Weights of a small mixture-of-experts language model, trained from scratch on English Wikipedia: a softmax router.
Below are experts of layer 5 (counted from 0) of a mixture-of-experts language model. Rows are named router (the router's row for the expert), up (a neuron's input weights, with its number) and show model dimensions 0-255. Each number is 500 + 50 x the weight over its row's rms, rounded and kept within 0 to 999. Numbers have three digits each.
After each expert's rows: a language model's description of what the expert responds to. This comes from a sample of Wikipedia text that the model never trained on.

# expert 14
router:522403530500516477560474479548502509387448528460457487548479550465523486512470530404466491489546380519464511486468462539467531457595522492456510538553548537572434466458492465522530555398471508546490501549468533522419489529479389582544487486426552556502449530536542521450550522497498533524405500565446457628470539434639563491448487469636561544526532485504446458446507448462501358546497483429534527466525543511494558490480649638516493490530519457512440528496559504481468568547536532450406608504430444519474501497542536525590549502489460509502502434463507482473511490520544405443489499475538506491513546539452339469525543558513483422621369456509410467511416531513423576464466493493487459538472419487547527470548527455557501504540420478470527437551533582554501454465514492
up0:499492503448489534443443440452547539494470503552522411541502526516489505416483499568451386483544514510521500440387479491390412489480539462462465487440493522511505488470486513565499527452466563447540510503418445494472530566532410534591544522440481576443520505471404511487539483521526516580537554537519484592557498370553567455468577547491523555590507459502492532558529453475528526493516425417514459544581529509478530541438485478522485543510605443482511565475494540579468509435407552508589552487416497532526447600398589494516394519555451450486450443443541563547486508566476461497523469415515515515478562581514437480557470487580622508581438540384535508577518487529396561603430554507544455520499457435554476451518402443447520524458568460483460493531529485494468530647448535
up1:392561544532414540552498463488519478557538453522454418468564499519500500575393511469562496444522441520511490506419474520467521562525429446575364521563514539527462617501510469458549530516470497536524495534452437489541479595530436452536472472594570547478473440566451556380511569496499526506461532430495564517499529443569531484457481518558547461464513504423474487557499417473471450454457458490401595424507528528459439383554523550466592468442562351483512478462553505486471554527543554440445529559477512468486518533496465456563504464533510550543588473488512424510444491468437447447432396469572591465505503487619548506570485538501412571515535523521532546568469512483518426453510584487545461489494491562577465460546520449472557520487532388558491571588550548544539535562384516
up2:520518445447529505580497500451481463529452522383508438506559360571484585554503607529500548577494400566522425506491488426514608502525555493465565514571484462591552524515506520489450430526506465490357420505493590524474448490548403468566425489447446494466550482524558507471467521472517525441541461662508561507421469539506562456456538617577472451422494530519405488550518499527507424496555461439462462395482475559419509505494583499493492545480523556417607465462432439463476570489626602531517507497485505499406546502455560505492450487497474492556466475440560567531489466478563518504495463525618500492503536493589543491472600475543470458541477477446446516497449388480523417529490524428451498501537479420525510499525496453495450559414433547488468468541493455497506459486504432
up3:479537493542405514519498394476542553552457533493471426510518525550525500483554502468514581474521477511510544493456414430404565496522434490354509512556490549469528526443464640515582453489518502524442520434539498577529526525551437623335504501521508561489524480506503553565505468480476502533536464533426516465502493598562449451550490444476500490471501560476509447518505546511475438446573446543515463408518484472498513491459455584411497485535477460479407555486560522527472455539614391513563510585627497557436601463514542503577552410451460551541495485523470451482621512493548570506559551490448555495452567514448533523474481516503515547524557474557527473462474544556360442478469323558502521464471494560489501564542549594540536568453423533525416531533545499504464517486484505
up4:496470552508560443539429570521492422483478465532539422520390507528585514469537543463542417548560514466496522488478518507530463522560474563508564460480584406521495505492459470542472505585489498463446539411528512502488482537586529581512433550538410438517544532460580383498522544558483527497596579485441540453558444413485611537542563507435463532597554547524525437507434508568484587562524422450499447526510421480484532493458510521433563422518456464461563507504469444467400542474493479503457483414588507484574514409475425489451536409487580515612573514505446527515464499524454440505457520466585551510567528557543481369609549425502461571466494530510462574450463490540579512400476542472435517589452573533511496466457555446480459456535544447563568490397453460499461512570521477
Category nouns, infobox words. Classifying nouns and linking words in definitions and infoboxes, such as species, album, name, by, is, colon after field names.

# expert 24
router:498512499481510407496495500515497474455436538519531484477548533442474495515570549424522427393433441491482548496528442618427494464468471412448552500448531438448513463490567500501541523477464476560459423465510508502433599554482485558494562495560532464476514517539517512469519552585511500579381529448496570496586545470552427514424505568490418520520519502539493573586531481436544415544438565475550561522484609440552499532507616548475483529513551550404561503513496454541458495425518513501520457497484472589452466449568567492511523541429404580516474404505478555506490485521510465453565494580542526533358541558520480434431475502607541439507493503637402461439574507425411532439513494469485436364548499450504447510524490482457393475618451521467454471502537507527558440533455549
up0:563465455419497501525484437479529485560570437477472554531437485433625366566450458532537471509495498559528455493461576539474533452576524374508543533498493461561556417571462483495562536478516501499486563507468548432492518524474422445459528671357498368546504505528576566486496591483432504469487550507539499506551472423377491521449451525461484445491499434524482487519510472387464537444530427473596514497456415505478469532485552407473431518485532553457501475498444546474504498487542523523534471480465462596535529526480573458474456532491471575507488445482538577498489482558472568442450497570461567516375557456421559424533401523422521488543461534479516535539486576469526457513475568556625545452443567504495459530422527548546543584453549412464512492492486538487579459494556485
up1:468500471416512465462497527484358526469483513454615490545566542471565510565459407493421517515568501538519466534525522496495511543581414486611543437493551485555436499545541538606648531528504535586498490531559520501427502501367510470534515430505437603511541451510505495592539486503489396421410460475549501510534542429577547498462420472525515532488554445534493419481484473526420555492485516473482576524526451543430622433483498496552521522558471476547510524463578452521418579480543450485455403482538575612496461446490501487513483492548522531484481520524559570527564498414481506463541495517390491534395491417519506354513391578495451496485505509510551503475551480500467479476542494499517561507566481439496515408495431479509456588573512597519467575568547539544565523437462506
up2:522422560562497511555578451540490506492461531533556470546481480428504454542577569532532581507342514529558414510593514585580456533498427433565504524532501500494490529532524500584524474528504476465453523510581491570512527496475522411474419545483388429537512459540477467533464478546514504475443497550505515543513517527499552553539521527402501447527524546449489482499575551574473496491430502608543474548531606491520463484503478373504600428535440528484486548479444479517560476408464490501466560468529539571471475477396525499522485536361389527482433512536543495416460383472525497513413458442601570527479563528539403561510484533543441403534476445570522478570429605517481528488529502502406557551605409487530532479571486478468488477529534493474450505593435484575503460593484552
up3:518469537488524493504479517590498485578499462562578483491519504516603569511485537513533454539500526517530531338515487506480521509544484551550448557462477516468547503472483581513509461503543445471524508447574557481473474491505472550552511442361518516480580555499505496498573597508490471416484492457466520452565473567414467503502455559560435433462503445484553484565484623452471456521489461489548458532475621574389462530505476384446526508464612476436412500447495487525398574558494534560532526417372531509457461420486556484451536596533615500547544508514455539498462462477482441583462428496519537478550409474619531506552463449658440442576486548538444526481523609516418517473552539466530522516479455516493522546527580523587551507568546458480530499481418499500513443451440572
up4:408579531453469474528526433531539554461464478517396556505556483451448523473473466472467525479548504451560487475518460540559494520581525595501501524511468446463476567580596490442444546518417534497542503557455522462429509497545533439448459421516455456543454471585515507432515522459565591566463557478580452433527564574522481514363626522515486570560549505545527521556543446525434576547521455454470427535501543449503531521466490419520462548425513507532526500501478525415534485526529508507542499503438418552598533528514505550553545397440653436406440506394470559471526527492460548448542521543477562577469509506451463409516569473588516392530582477484371486478524413480524582489550512495469500504469449477449536488522559427476501514461483492534529404445496598567469383454551465
Agent and relation prepositions. Prepositions after verbs or titles, especially by in passives, also with, under, against, between, plus titles like President, Officer.

# expert 30
router:415502514488522409565623434490463568509507552527524452485525492506485431484459535432470504528509506488423470549521509507449459536504509424501444481470444572391500523478602435507527457423492595506475442426510498555454488455458445482536580494557503473493518488572611443548482557541496515569524495517528556517391561439482461603520548475579437548465580483542568522479608476496556444492441525499498591472447446499472544444478608458554406487543526613471473489565560375359421481526543498569469619517435434545473546477450516450426473499455428543525493504481492491483501528484567462494581485528498554497468515517456477456578407519596534504515516531542331482447560386490430554504518502546483522528507508510466488494465549495506465465550479477508479439521471607507387493480458589
up0:468505490485452546441543479429514518516448525512553585553400512521552491510484545397527510544451546504593511602538515592611501512477484498578529474533506545530472488503455546493522476426540325398499469471564576483532522476538452437483441501476552501544488516475480542504536533494579436517454516435483464488498400585485572594472505501606470543391507560541530471512489507465489515517587474480533517506512475451559520447625466475488436534502591578436431574514389483533522523519568469449527479465435498516509551563505541486473501499602584481550530544485582488483427552518521492527589527548476583543469581616492497411575503490443493540424533545432438496520525462493460497511564474509478435551577595487529530462546523483417467419495440563337400538518437481447491560553515467
up1:509550473502447529444544527550525478487492571503523530590508510486511594523424531556614467442498518532482515482506540488412559543432576515388475462509487486377498542450486496532560457554515539447483527370484537550504531454461575426516490523563497591542443464468474557445452535533523580364440551581524477547551497500535502560581591442529506456479453497526454546477498645435566483481509629532451520379485480406488482558441494582519539582524548507410496439525510470500603420493513427526453571477507514420497502501551502533482525504577614425517567502575480512501592488546521489476534474486534541432413481565479499568509464497578426477403495523432516508515523465485550395510496403454511466504397411521526529514451511534470489577488449570517487537453507496435476463593542484
up2:574483394546467461487519557500530553469482489456531409495550545496545434572497442539496542431508548590476532472494510544441481515557423483538475486547463488453442459503506596422538499522410476486575542530535487575490599453563466432574441478541510549495504476611393483552570507493503528601478502507539508527524436467534437506488473440509532562441487497543416499535506381495536525475553594511510516605592436467529466450491426521395524571527521537439494509431458516428566455445462569497439418503482463495566533481579500519490505574554590407546561549490525552472515568492494551469449492457606505506555543508539513430500443513471413513540491576530535539530466481545585476541562515483569368397476493525422477544546541491523606506504414468620560459497517491379483495551599447
up3:478536489519594486547511533523462496536520562530516473476558502529466460428554586450593526526495523435428561474545455546484470526470483489478441531349453534525433450582477502530533413423454560463431463503507614537405543478540486507525449456431453463472488474507457548524421450535599531539511525492468591339498499503504529475461585504539582455524505544429598534491494441510524553567472481450377434571520488539515447498525464511558503495483495608496511460463536409493501517651468532472587512484491549488579439477454493432445562507463515461439565444494511551534503570432370539569561468500479507584502518530515392490568462484519589484470566459507438589511392523465508473446493519522403384427482475443527507495515428540493488437507477525499524424407530492553551526563538534
up4:561452404524427493601502514526521544520497556466514450522567469483499528506481535571379573493565499614422485492496562537632512530476521552437530505458433495521477495452537482681451534473452486531465499503546474491518556450497480505548553379493487500549514358502531453464523458512504553546455530453475557468479502479508490477555499604516420585552480580604461507504483483442555546504448458573430558442474503482445543447441521461458585461499409495500417571572506416554487442507494506412487494533531453515537521546520596432529522527411532512547502501435379555495394567475516484448453458537571584453449502581475433472548486537529427499519500454460468492435516518486614485514580582595478499537445488496512415460497475450489548566500558506449494570488525553578561480466595525
Clause-joining punctuation. Commas ending clauses and conjunctions or relative words beginning the next one: comma, and, but, which, who, including.

# expert 12
router:421518504528488495527534480518440467499417606478585487462550526437438474393461520587451573504423447366505550538474491514439452462472541423440545552507444474568550502554637531392510543461510508441454502519523478515495462567492486507539455494623547494509515505450597550497540589595524496519450507585477539580469513446510441504492432592519536570517518442591525482563524483461522538586547495477466484485529467413472573406520509576638505472589537555485573543527556548484476497409562503519438487491559485512466468428599519443516517431483397554536529433539503526485574412461499467483527507495493512491454611519500429433530500468531490524468425586489532537450436473531486476446449421483497385419529434473522400437540542487512416482529438507526528508488522558542475543516463589
up0:466572524371486499463519454551509498416400489570541536443470564442533497468433453495535476531465528511548523413499546553465463589550536570504440411399454518472484509578478461478470509549540532553532501527487596524492500479468493590514461521487603549491511488373532491502486485442570604519411506453559484531598396596476431589475472583553488420454525495478472486522395422562508469589564463460529588517473534542485469381584508530475451454491458429500567438581490554485505535500478486476491539546459482480446564475467480591495508522426514549580584460509487538435426512432495386551461487395470512477586497472483514567437522400459443567535497544558471540573538484472469472481575494464456416446529523453556545503543513493508502544536547497402503563518547510446457549384506471
up1:500542411484484452497533482451451484514504526385478440523521474505427463489484490423476462476537472452469533513445517461422533526435560503549533523513549425522406463603477498525492511488425528539492514522556436543500554560519551453500534474439503518537527455442567536459453545484558482560531542494441517596521370514550493414551468644474447520557549507471481557406536547587468461490561453495464433473483494471508535369491610521561454449574480427447574525449548574492481594455569484433509450483470555499454508602547478473478526512606489583484453466622514501549456514585493567533533556465515493472510502519500537519436357507410541494415447489406507474550488526372554477521582515474438539479532500520454441532602477466429462494465550510462527476504568470549601635523446465
up2:506584506594516584466450494560512544539488558506574562510462530543436527508470556572504492495507536554574528409466418464400535505453441507521539598470450504468439436577531498546601593458538435524467494445513523416424550533432447468483501488410531460556484447539495496605482509474544516387523466538457509650484456536513592510551580444503423476478517500523543487519461550516476536487555428418561594503460511626502490518469471513535502555548450517494507559547536478542486497485403371478444521428521572569497624457432501593520466570581519582519402572450502537461459529515455479491464520514452450506538563388545469430498449509521456513500435460570513592520559585530466489479549510539590544522522498523527536460511521493545573499504394542478527470377496540523483486466442537
up3:478447490528386427549462515508456494503475576440546441484449571507525489406521527613507607481529479444541480484519499528580534533472482444476449514423441532522514527614477497553507435507550490462466587497515575411437503479499528504503537509536515421518516577491493411539484590525482548600533523510595399513529505532488469573381459536506431438488409472585555574481512530409505503538429467449426587522432487541523471461557421560551507485482540433488463533472568463444514493597504560460410499384451509510524474440490415495524576491443520532548387524466554416522538482535393541536455509489470514472548543536474396522562501494465536414494495443544536447475384529515473427479482514480562414505582444579476586474532505578528470460523493576534473452512442505449569569448429427
up4:471581475426468586576537561484518529520581546476460537440418440511495532441493459583588510602507558542524502532505506551494523413428518569436550475443499547528573518515574376522545492450434558565508505497476439479504430465471512524574624458515564514551490593407550486502463556499515492508429480488543555535467532524470570529526536523528490436498489515574496518488525498533592475501508446494421495605526537520516537483443486474504528537424419544455428504579532504508521509492421542503542546394556433462542590451489535518480421485400475447503434475443540440512481425406419500523468526481564507454481542521580545411495514435528411470420425526482480491544543388596521463590512458558475442552451493530436475433639441463378488474575442484490470542503442535600537473552477476
Place and institution nouns. Head nouns of place and institution names after the or an adjective: University, County, State, Sea, coast, Kingdom.

# expert 31
router:455513559529614479525459527509468489377420546466478529537502517471488472460454513444505423490459496531505508513483501499519483476539547492512495488498526422583526499486594501488492556437409467528457469551535566497490546482493432549580486460444506456570502546497439535428540519498553481515391594519516490559494517473541529471542529469623474493513496495572467491484531430463463384647549476450569543459489535529448603498482446586535430483599546494417521554587523530478508568453505512490494583513427391569457453488572553456615483595606455526520477416526542507530471488450544439427547497523605561502560495563410501483497506516490492438474402503486493459434488480466376454386524516442508470563470478484576454486492556469576543603471375412438533484496486532565484567460444425
up0:464534509533540493544509560519562424461447580560588578527476514409499477561454548451504441493586515481451571486470495450511483607511560461475406489450463463411451511441547477525436477517424441489547462569445464456442536484440573593465479500416495550505535555564507493488543446490555494488434577464423456489429487428482490588446429519518507490391430497555483495459529486506559445492474482600473556510544522530435505431500509398477441512504366484462427515513520575589590497511476532555565495454441533474455516441551550491608456492618566470464516502451482581519489514451567446517475510465620464414535513496480510535555480501491545493440533447612475432430476518443525433462534612527468484546475471468523404445486559621462447475548487483573509460474406504499435546437484396
up1:448554499428464538513532409488480497460548496418528467512525574506476549469448348538568399483512417516443589529518555516511535524486441396574439587503489516508502446498454510443422440523436512450470592523514499439505522426561487515438552442511561554588436507455491458471465550572470509479518485576491542524470468475468466517519502481611537523364477618550451556472512501490481429587458530601552476457456451393523428474458488567474491465522551395600545519493502473538561476464491500458397521569498510458443508532396548541528556536491590512425482474458516418459516510564510438465431504528522551496615509518505505488514492479496462427507523434567415470587500459391550521455552575477501515456503484583420438475539522560453540547504438502462415574549493444585470458543486420
up2:513523553508547437495443510475481514529512444410507593531538528412472523457526518467514433599538436576527538584546441434587529522512544481545487518503557500507517456429496551403415457435482457565399548489585588533523532519564500583551501480499554500468495533472533386541465438536441474552417495518455465531390471515466478521409564590510489463478446573485480454511511486462506532438484534585450454538541532529512557520525441508492495509548598573532552552542521454481460574554475469604587501552510506591461546553593385537488464470571422437463461568606425615430431525404542504484546562504482481485555510589557517546441504540545476490503466436504526427479422531389477490456522483478498569458539508577461537546507511427400468455502444569487545488520529465599499600482529455
up3:451483481530564527588469633573472422561433496434536462472511566391491472506590576584471457466463562456441498495472477568508482475596454487444507468519502489425550577552415507544426536528513393467485532538428506559527553503563559476571505582539545529425493568493490508511500477484433470462475450431525575478537582397465558538598532481524561548527516502416571440465513501545491546482496560472401403572503513550472543547489503542494509445505517559469529494500516549452410514486525502491489559624413468489457424510567506501434467580560458499498453522544510554461533496580405449397493515496484544433467444575458571443485523415522454469525531504542491439441525485425495466450494619511541481450528487582551565498394567548455479469457562410629502394491478496497481506546473519
up4:410491547479544551553414555514359561591474575459571418371479581517535510478440529526513461483530580504497522444504551485536509382491523443455442563541480543342549549546532625537451535526475568473500469456459512507500602558477505416495402568492462410447504540458472516570533443560480448538474498526530433501441532554455495396483500520454452497506453582567408452499474413533510421478494522422465513403575551482557554540437452568494536468496501460359521588465441473529441454501513496508548547565517466594508474488501572463502498502542517585463461585501493465525514534506461537475414518453608580512489458492535520535406552527548480549512543412419483548580540473484534519461499484550454521547434477497475500504443486531478557467523463575559424451505490504526478501514471422
Infobox field labels. Label words in infobox and taxonomy lists before a colon, such as Country, Residence, Born, Superfamily, Coordinates.

# expert 20
router:454538511554496492528539438530471548441482487551493448450546607473418473483480516517410427447471388474553535552465425541493531462541438471478528561373541564476538462513495556491489552519385592686494448404548601504491465539436426517494553467512524502542535531557511508474491559543464546535448519514486565515415542459559555556426539526517514523487494425540500533486585473455595445575443566439525557575495611531506530432443590562516465470516479544468461568518577472485498515453532492539431507515421491536431596468495495479530547553403415539528553522529524506466546514474515515421553464592472523465460581528466421473436437585536513451479418520569493498462529463451453551465404462462515448513429427352540491460538539493438469434520509539543495459491521510543468546536492585
up0:477559543529452424528517497409458506444493415394647466446459578508516427520526531540492527554456461430532546581576497537517451450540538475604620479533445530428475467486545420544451482477480525485523467537428546530428449596555426394597601409497563511458546583601528459495526584451442434519552539483564548548499550500496498524500541509520395430532462477480522488467586431445536518412533583557630526549460521537493556452506599473463477512484510618535530614475474461578435476613555513457581464427439431498488512484407506564483460507489459456573525457559464459420560499467460523497383499536570544533583430486510511472499411467575436484488481489475472510449451479520552439496495496541497524556501497471446475523538560473489484479491501477500511461455500490534508495496505527
up1:508589480505429500400507491533455514478598478478495495541502552524502596473429445463410447529581583488502463526490466499511574583556511497528513575465481500412523385448449514488471429471465514560455512546431509518431489544470525621462468543468575564523531501449517490529562475537449482474478532508495549475428458478469498428508592528486453426475475443518537557397543468528575561510518630462573477528452465455495522480433512464546526523479479503491452616524514663516553537468539490520495504526483595485469551555552491519490599457473545434540452466499533523594466439402543564372508535443468414457463542515449483530500526458483447487512520538491478467463504493415461588454545461488530510500502568540426476555489567607373379548581513485660577478470537526555431510516531511
up2:486542481479492585477588449486452449475432490453499503504530507559501477466488477564560502550511436454472545482521427468544513472451594534634585531525524446499596458454547471428476464508556508453464485515440495483465461495531493507488507477474500524534394583563513547449399516469504414517496530597579525448542467514531481502523562469573459518521490456522482410482482455428565530566385413461529461462453609530441468566511490458456516508487533545464592548467504480513465516515566532530410600444469385519596549580470482500509496527422612524461504433408486491620472466499594501426524495522477500515515360419433543478501450591518425453479522628581438446464517470475435406491542561514579473558462514433486497558465621487475488559468586448501515519441476546503503572490569502
up3:529519425506430450456516542547521509405483455522566345434465448515519471487479494538510563489480527501490502532543507495539461498551505532436508487502418433586469447491472510479470502470435577567504499464514543466433487471519528509527529513540514513561409503520541477497506408508356624559509446508505494427386533460525508496481533523522573512544455518443593496493408548561418442467474533436514507468449503523470526496527487542439499518454638569482438563514538452466440587442516517468459505494445484539353501486515450496562579560509377528465517492502533500560500520476410527547558494396567513518437608476567424410484466401555468454479519511554489484454453508473498424528510503489495411386478509443499578424634531554419532405521466558467346482494529559485528524548502485
up4:457522528509498437587510464600477454576456566431538533518375438504447589477488509521493463439525479514471457508548452479498531554540525507545449434563396516484447519589565479546475441482569644438454581489508533590452571479508451554491495527512516426440476484452540546462454511530549565520414445492504544601557516485541451516476515502432454496520510476457520531476566449539437544503434438598521597571484589519522416466461525585574513392571518440436498474517465483504510444564476534532487441487592510453581524527479572496434545498463517535490533467449545325520509544472552531408570463492526456489459513502484409409486565552569535478498516468545542477465450511553472474506503572565500494517559558560525454516457441570511535508552435512597531427490443453520481439575417359
Articles and name pieces. Mostly the, a, this after prepositions in running prose, plus pieces of foreign names and CJK bytes, such as Sav, Par.

# expert 22
router:426581535518431467538555494554494569473480640525534459501551489546520444440374540396526494485562478494512509473470497564533504465388515421484462544474462523524463531509523563483460488394531489493436495482435425531433484490531494588510561428473524481502493530610522617517508533505535593492456618523470475581431507412535441527512498586533466539439497485488422627584494429447626512536418519477533520594421570429578499517481531594544462479531549600467449502563444497454446558439507524517458552500525460525549498432541550536440499519529435613561493464574516494453454489441603467452519455484469559453424558516493526464552534501545482482445468509540460617496483502536465510520422504484378452405495511463452466458555504440477557494520460573519592441501522544468495510542488484
up0:444506449553524539520494436549503499466468497508516511498515504505550458589619533596520543573479494497502553522522494464458430489473517479453527441526451509436547468471522471556369588576473461510434494558494417521550557527544422591421531605476534478583421477558481477437517583504452490524554513500455461487512617483516560525453490480511503478535492484532500453466497509451481490532493533520526496460568506656532465490518447550484505471537551583543430457527488555480502515433400414445567420426581497520564531424407487634487533485500418426544522427529515520539477553458463433557557519441507517567610481473478514586470478460541549503532534559458517447504438518564522611516401513516453491448560343488504432559581525492487605531484552493514574465534606514556548411478502583
up1:584563469437469484462550450468485533533491510483429444453521547509451465510465586501495382442492473539472524476557568567513486536479458555479557518471554446550539530539513472523427465590491611520553495502436422585476436518502442525468396478422461507501560451483429636581497531589515521553530511535523577522535436566479509531583502516599467463516473491522420574564470463505516514538448474614450559539475520453541427535566608513487565482532486577584586503611518490528568531480495457523426523536585549443528540498500518492473381453441507522535476469505493512408473508509497489433441434449422500479513528405427508529410469545514419466455510556528506623490503505496479557485496395520506396461541495464593440384444516535539553531403531409549577495523463516513499486530405475
up2:509472569472480496650531498494472572501548451450489561469512595623482506558488482571506474441502488637451499414526522382515510449540506440554488439531416515483510413519483511377490488485436560555494367476539534535461553481427606491519597519540455546486493368475663473488426513481479498511524470515488562526558515477468528542521470480482454506554462478538574546553474513532444514489519459413511615488511403524497570481566614514508469428512604465471451483503527452423525538478400498531489487578488491477531473458481560428500498542551525496462440446538471549567513498451502463580477510527548506486410559439458431475531477491598509576481521462545553519480522500503596489490480467503506485472433440458535467437471550436551524436454580396473449564538548587422574451479504486
up3:466528473499453484459477517598491583487547547499473553498496560490508467497519509657510497498500595501533439514406569508476412567464544594540484580508479445489552436372476455470477582569481424538538439448446508502484511505584538450484541558452510525533531438482536479530551463522559490536543524545502449515565465533460577545557507515472514503599453447490523552496476611519525488583492606466446429478471495487409521451519556510483552531476447470586568562455508489415485489493450388480561516529462450431540418500459559523494448431424576475476520475391594416505550488500340511431498509476532455508531481488471514548495517391535460502530471594454410406549431493623483542515539536419562504548486463570469511559449492581627506528528484491425517547507514487482548484517542399
up4:544429480433526451458525545536476574442574518511517432452550571426483479513544562537547512429511462529454432554597511507477486442498509479540476456525536522599545571429595505475491457511391543525420555526474574508605548453535484510480460489516464455460523432483477517397484515491500612499637533502609509386514516442460386448442573553526488502565464462455563519570508473459518510475468433483474540409492483518488514553421528494598470568618513500513552433513467468413452560537452491486458540481420507546435464516521575513501575529515491601533501475566514460474420537521466475550488512558463497517578529510491575453519478473451410510437467406507457484516487454460523459328498594536504495454539559586494588602622473504422514458494547518518498457453465417504465547472520509
Verbs and auxiliaries. Main and auxiliary verbs in narrative prose, such as was, had, became, "took place", moving, decided.

# expert 18
router:511573564496541525474508568469518464517486523490508514507512457481473468404458630477540499461558438490406489568478545489540506499558604441514545491420489534475502471484544540451492476413520512451482464418554524560404496517517447487538514502490508458506537549433614479407575530479444555515502533591471581512460513498472507513481474598544366655396497475464476495512478469444433462516561605506454433516468465477483561546476545547485450484472522570476471512485416429424454528534513425536451560366417511552412520511525500449579543585542389527595499467490547577497507519451578474516512454517511595508482529501508558505476477516545470522554482534525441567508459503476476514453462503359432432502433508404522509495577626591529512441539506499558590481593421538496458517542441452
up0:445491476503420490573468472577545524533558542571493538444494502525535544474518475472401510478473532553495457558418537515492464446526526532500457493471557406494452613675497440473579531529474567457480453432462462399452481602553464449515390427460514472539492438485500509533432485491525566457538546517531561550534504541462558536510411522555446531513488469449447542399545554537513498536518340516547478502555592524509535548556544606410454391490536475519568505429424477482474535529475506512439554553436475571484490460506479472529638484532403541462562496487557522534485509525517450403535513510507539580492486533536564530478460506522448499424577514556483494509447500562501511523517501630512612426548481516429543438467553552480451539460577407434508591511485420563491546440532539
up1:522521529387490545509493506492540579532456501483468490540470475453549490552475514489443469435593424423414549512382527526449466599603487474553477501443474431499605582465451543448598482472495536490456477466371506558551548548480554525472322532503487409543520561583477573512523560523480496535483566481452514557509438540463595560443577537497536478522462497535467527460479467498436546511518409528473540449482513491470499465561428503448480484506550534425522529554585507514492443551494496466450575602432574526439524501447484494484516560414528570459423454457550530461441557474478491516396592483542380476505513543569516466536510545506337458425518465484431515500605540433493544459421546519532467490455496487438449571559492509559502526385575529479534519494536529523511561552459524
up2:533583552547562432462435576516489451566394498500585535507399504458410437489560495484571420577507519607549407436513443527435501479456555497585550552501536466463475465502482372544415547498500439576462432508497580484466471516543592489500555512494465427554544500529434501613483518514517660549466532477437411538372418529566513537533539524493538562445499515468557512446430454511465498520451552533492470551485457531454555419497518455506427403420527553559490491547492507480531497489501473549472568487492433436518551499535552491528554520519539506510439476627508557523523383461450528438569512391532481515457442482423490457539539453481373499596519508498473446525443499455543453549560487446506424564569462455499451429509433457505493520565510526500569534567463459466484529501496462
up3:460579512437499483488455483595443507496437481511437538541459467542478538549459475509494504491523546444555525493561434519504485494580426510522493533556447479364502515560547562513543482457497507472539431480489567558531489547506502457530541518477457485497516522442467561567467571522461507537469470396512493435524561529507481527573352506503374489423548471544532469416474567438508536495445431540514407518600551486515472359516436557534558486538512486479472513467491451478534511483524544521553491480516434513479434533456417506514571548471552566480549447472444528350520511552393562518537504513517617458506566553585542564460588456552512436563530563524447453315518537634455550489566464533602481551512523498459552451552454452558514542529478518532452521569408550441415517443499453
up4:559575603546528500594490405533433495487482467593642485480473503464474425437473516496508574546394418477431550393445518503493536586500494511490572581473498594434467584507521493435464524439526525596447618481434500505515420447499455480611559520558536343634522504492471472439495496441498461481575477544450498479432407473493593488534372461488551469463539469491504477530432545518526497460565581421455525506445533473529478513522461497462469525482504421506533578491454512495539515443483513469503518416498520516573421548573511538442585541527563458578505537497520487548459525524533593485532528521523434593559506436461509519473486508509464509513465514529458503454529406501491432534452462408448560541520503510490555489534436395478463542489479389528394504483537480426474514428466499
Quantity and statistics words. Quantity words in statistics and demographics, especially of after percentages, plus more, than, most, years, living, several.

# expert 9
router:434515532524564409492494400543481556501485474519464503477553546570486452464475514483492414473445493446398478469502503485556457413468465525541586462456469497501508400418477543435536561523463546592470468420494497511423416525493500551537531462451464428595573516493541559519507551498517517480449552532500597462538579418507547505359496552535557525476616517518426576410575459497492490518497487451393514469523544548484536532509543505480527401509587561396523517539571532468420522454510439575424507458520422518449552565436632391409512518466533531520588580573588419488527558474548530469533492562562489446428534540474520457475508540544471538426534480519536486386521383488599593486470471501485489489445425446450460486542526489465554476574552506550528504480512500545502437514478472
up0:575569488495453500528490432549536592536467530543519462534437541387556484568528513470502499534518566505546515420469507559498585517481420510467464492478427583457443446580560536507396479552486494539452521461509562504489557539540446524556457509470520566526512496501532438493344573452535497480447482500538594468458420469531496557398564375512477580467439532528460561514525444587547531412498442508532496491545475464506487455499443517474504455513460551510529468662444495482436493445539579454552486478600488499520491515519508408516510542509522605481474475518482450504643539528459543515544446455462477551467475540503480530539550478471562463367526505557484480576506539529631538543514477511345402510396487486449623447416457513413519429542482515494532529481504540536574494531461537
up1:442545408449489473437496446509458622413542495464505380425393497561493575506514589502453493558508507533505551520455553514548576498480591549472514458478501452521493550477440527468505396467517479483472531441462385464507566436506501491506506473498418524482556538511412507486519527592566539487422443520516546481552400551534498453375406551402488547578495543570493605506465539458476465496602434519546524447545433498538519485492577496508566544451492564478443505505624575552466456453563488525449439470487492458477488528444442453570440525564542562520558394609498496578508496469539482412437421527555579592617555582499493441490401529518540485396523548529462484476511527499480494533492459581450562486491500503489472555474527500493499533583531454510533512448530592549494436502516440
up2:486546493484508463592470526467477587502481488495521461530487565516522493495457506506402616521504403509484493471508473472489385484484467492530438511562454457412505515478473512497383596496507451502544493452491544485443415477574412441517508614466468534525492520554468457553522505460424509440555471457400591502546545568466460518568521457552421481442515471494540493542461379484505567463442597506506532505539513363483528472542533402479520471516618520494539541580538492453544421473521503572503502517567486502484375535443462580484556506575563470477464454533528519512450370505418507504535553492415552583552455487365441504576516499530419607473478514550538466592479470557480614469389564541503447533457470564525437533435482453495491424511475600454468520533459442514538491467435499
up3:455546602524510523530537578548467574481438471523394532438449427529468486509469494485538583580522479420423439479547474466574520551467468482495431366463400387476545519468442524403495508508457522617483491511481494465517470523525462469424519458445500462514482510525473574487528467625528505487530581496519508439511530495553498513505505516456491491450513622471447562445441555510500449548604450475467521514507445517580480499375477543532435541501578571476471505467515474399481454513517514554555407463523458465562513469558542529378461561478460460518500461476500518489595519551508436509512514526497488564608415474415531581453435603488509618479443508485531511362475548568536521608572521461566447482410530541574473453555556504470556509508498474569519436462486544405503549508465575
up4:514580461474526483445527514509566483459547451430511496419502468526441492496492572396476472539493468550541460430453597583487515508498519564415506487493393448493542471494486454558481545500515548548448524512447504442429447485565438415456365472498509525505527545556479418490539520482479525455482571463555494552381571421580552535396495461539648534462574461473505495487509491413477495533447496602423488512382558487502538509492609515462442493559431498570451522512424466523470520540471526633584506456524437466495495457502590573526485437420578573494486463548502428487522455590499580517590557504560512522570491449486475438516522448547482509517496529432535552473508464618520563423541507531479453458509529481481509460531498459434564508372528504467520559392491557432513525595497420
Name and team starts. First pieces of proper names and team or title words, often sports contexts: Red(s), Tex(ans), Black, Tom, Mc, Big.